From a checkpoint of a small mixture-of-experts model trained on Wikipedia: 12 layers, vocabulary 12219.
Below are experts of layer 3 (counted from 0) of a mixture-of-experts language model. Rows are named router (the router's row for the expert) and show model dimensions 0-159. Each number is 500 + 25 x the weight over its row's rms, rounded and kept within 0 to 999. Numbers have three digits each.
Before each expert's rows: a language model's description of what the expert responds to. This comes from a sample of Wikipedia text that the model never trained on.

# expert 5
What it handles: Assorted capitalized nouns and possessives like Press, nations, their, States, plus paragraph-ending periods and table numbers; no single clear theme.
router:465536488493482504499521506498545537486529501516492497487468487538473487499530487477494503547507444514483483531543524513465540495515517526500486503497505519504575471485523489554511505474463451502560529500460498485525462486523503479487532527484519470513537438460475532526435546498483512526476504510497474495499501526486503515531469529501505486475507488524502491501490492523513521526502445483495480478482500488510513475454492500504523518524495482539474509554541516528476482486506497

# expert 10
What it handles: Copulas, auxiliaries and adverbs after the subject, such as is, was, also, not, formerly, previously, and past participles like used, named.
router:489527478491517501512524470499552536491479511517483493461481456532500460481538503480517506506477472513464522541501533491454531480447516518504537489485462537558519468506480491486526451506488461509547504499487545488529473502501534477499509497484513441495502449513476528505434505511515541510458525483508472481475477512503495522488495524474507492481493525529513526477485480542473519528521482518508482504504476459509461475499485501494532547464489447508477487519533529506506506509481498

# expert 3
What it handles: Pipe separators and punctuation right after numbers in tables and score lists, such as "3 | 5th", "0; 0", "7–5".
router:516480538491487517503515515543520536489535504516480496460487463551505490448496494486503465529485502520475506508533481523472542502478516524523478551504490502483531492532493463526475484501462453521519558507432496535522446517524519501490557478445514495509481506436484528507499524494518526508475484472544444475478519497514504536508514504501481480524538502508510541452511469505502489497511448507520487490499489476502505490489521492499513461503488464531503508514500528464510490475499530

# expert 7
What it handles: The preposition "in" after verbs like grew up, found, born, along with commas and table divider rows, e.g. "found in", "active in".
router:506486496500531478495511489511516505497458490487521549486460496533520470519477503446510473502460503491477542528512516478518519539490520476510494473456487493491484461525517443566499528470512424516508519498471532538514478492518480517490523491480503470494522512516512523457512523520447487484481476507530526530479500502550510524528493548496502517506491503479521482457500448543523546524498500548501558482528520499499487506474508482477530486487498482495505510537531481530458521495518510

# expert 12
What it handles: Suffix pieces ending a word such as ing, ed, er, out, plus sports nouns like team, season, round, coach, knockout.
router:513539536500500489476454528527518506485497509555490523482443488524454471518517487495497457516452530508529517510543509470472540541481532501472506501480504504468516493496544504562492526514513455528551541512497466466515511499498508474527509487456543462470460485488463527491528509439490502520472493526523458508498485502508478506485529511483556498496507506483474494472485459546506501498474473507496486499515503525545505485495495519541468503511475511490502509537473496506473487484527479

# expert 11
What it handles: Colons, pipes, commas and "and" following names or labels in infoboxes and tables, e.g. "GeneCards:", "Mauro Mendonça |", "Panama,".
router:498523504498488503514514491523542553503480483499526488493477460540489489542496466477496499525534467493501511498545481512443512509514471510518490475478498512503557499477496498537521494477476472497532500472460482492512465528507524462502538525462547467469559450456473499518456559489498467504472519500511492488500530526474541526523461505492501481511523462538487505522513484512454485513498497478490485460514512492482512509475501519514527549517505483550492514534536492523457527484477518

# expert 1
What it handles: Opening parentheses and brackets after names in lists and infoboxes, e.g. taxon authorities "(Linnaeus", "(2nd season)", "(aged 28)", plus line breaks.
router:475530510505481531506508487500536538491540522531525477455461486550508472504515469498474488563518485516477521528537486516455545473501511519513498518500496486498580482509503502545513480484469465490539531505463492487536469508487501460520542504491549475497549474462463519495435553469489512496485510466528455494495513539499515524512503514486474497482509511523506478500473480531483495512509474488497482470505494466507490493472512482506533537505500473532481520553517521493485513511505487

# expert 8
What it handles: Syllables like ak, aw, uk, k inside Indian, Middle Eastern or Native American names and words, e.g. Bh-ak-ti, Moh-aw-k, Raj-k-umar.
router:514527518532496517491469492503477494457487512520473532480457485548468474478485515483482498510511517498485539481520492557459473477513536509514524505461485493533508465516478488503524508439441494515538519475507510509540480463487539526528550527458512437508510481488478539502485506515435491518487506519519489521470522529541473502571488541537529477514506509529472512490521504512452505507507500487479548497504517531526518474481508516494474521529516488518488493510496511529492489493493470

# expert 4
What it handles: Prepositions following a verb, participle or comma that start a phrase before an article, such as for, to, from, with, during.
router:486511470477490494537491516535515533454507476519539475508481483543493486480445497474484478495453495483451531539485505498509541459484506503525484505460472529509513490515530488539518492475502426480563510501511469503533490503498533513499503504446551488484531475520509517469481524506492499479490519488546513509498491495537493480483527541464480470500539512514460486473488427535467524491495481508498541479504501476510481505490491482524505497488511473510534481484532520559503494478517525

# expert 6
What it handles: Tokens right after an opening parenthesis, quote or pipe, like a, ', $$, plus words such as her, she, born, wife in biographies.
router:469516530519480509469505508542514467479537534509483497467451472536488504468504475490512478499500491506505513558483522528477544531466529489491492512526465544478535479552498461502486480492502451554548541512466518505509454477511534465488527491497509482528506498465465494458502525468488509482463487487489458488478486526518477479509512509481459484528534524495509509469491498535519485529527475487473546472525459484501512473483540467494513503522495465538478487487516489491529459516482490

# expert 15
What it handles: First pieces of split words after articles or conjunctions, often Latin prefixes: rein(forced), rem(ove), rev(olves), dis, Pro, vac(cine).
router:469516477524509502483538472491515527510521488514489501483423429558474463477527503491463495509486491498496504504509501518499508515481505520472499493458506505515526530483534466523484525474484490487510558506497499456550449474494513495502502514440511485495500482457510505525446532498495511482479491463513471486475478556501549505508461555458479506477528541516514483509481451532508495525493497510534536454529476466500514492492484473503506495488526467501492473511474522505488532493488492

# expert 9
What it handles: Word-final adjective suffixes like -ical, -ular, -ative, -ious, -opal completing words such as extracurricular, Episcopal, plus trailing name endings and digits.
router:518511510487518520482521472490538530528503525516514493484455463504475504472476462492510494550524478453478534521511529454462501524478506476548489486474471548507535493471523498506512486474453465509543509463481512528559471477499514467493526489484537466517504503520468479504488511447457507486492538520492526531488466494499496515534489504528488537504512511502476540483489465484475522526498443525519480529525515536487494487489479514477469493454539480507478498538477512505530448484505496

# expert 14
What it handles: Opening pieces of words after an article or preposition, like tr-ucks, se-al, pl-uck, year starts 202 or 199, plus per and he.
router:505536463530510494483539481517488529490516510567505487513425434529505493493490483487475513498513487467485513468525501480505535516446496524509517516484462509508494490463508533539477500484494488498542506521436529498518499479476500490503497506470514460525477462475497500478458494516506514493452503495534507514500514505534504484504507560465545487473514469520493522511472445524521481515475491510520515465508501480532514479488485466498554471489482483484479471513548466498453498490546502

# expert 0
What it handles: Single consonant or short pieces inside proper names and compounds, often in tables, such as Pram-l-intide, Good-l-iffe, Derby-shire.
router:508494497515491502450470493520472478515459515524489534537464457520490521483457471512516472496501506504522501495493511514489507525470480493508511511490439517498527502505473511537519493456494477526505495506478526505526456438474533471518541522490553479534497503484474504501495470446495499433506505465490546504502498534477530518516495529512513493522511490526471529538482473505490480540513472514531478491506543468511482485468450504519546519451519484503471496564514486524488525456481503

# expert 2
What it handles: Vowel pieces and name prefixes early in personal and place names, like F-o-ley, El, De, Mc, Mon, often Spanish or Irish.
router:511502506504543501470470509514516512458487510513535513489462471564476495499500509436512515534532469512508545541520523510480520517453495469467473544490500498504515489492515505514494506513459490532499515473472493499507458492474504527478528520505516454488514491489506533504524492478526482484479492518491460507468532548499491481475456499533506505514471494466533496497491466514523523514506495473485513425564516511537518480476530543492483478512502481474488523524518522533531507422477481

# expert 13
What it handles: Noun-completing suffixes (-ization, -ations, -ism, -ity) and head nouns after articles, such as civilization, album, government, Empire, plus decimal zeros.
router:483506501532482493464542486491537512497476491499496485490479485507460493504490474468514491528491491529468491495512527509497526499504526502474461491500493546502529506465496462506468538474449455540520520472477527496510508540500530472512503528464515443541505514487486527468458486459454534475429450499483515529514489501534479533518461540491518518470523501494520488504495509521524497543488476479518521512563501494504462507514485483488518523520511477543491530532469487536463488457478496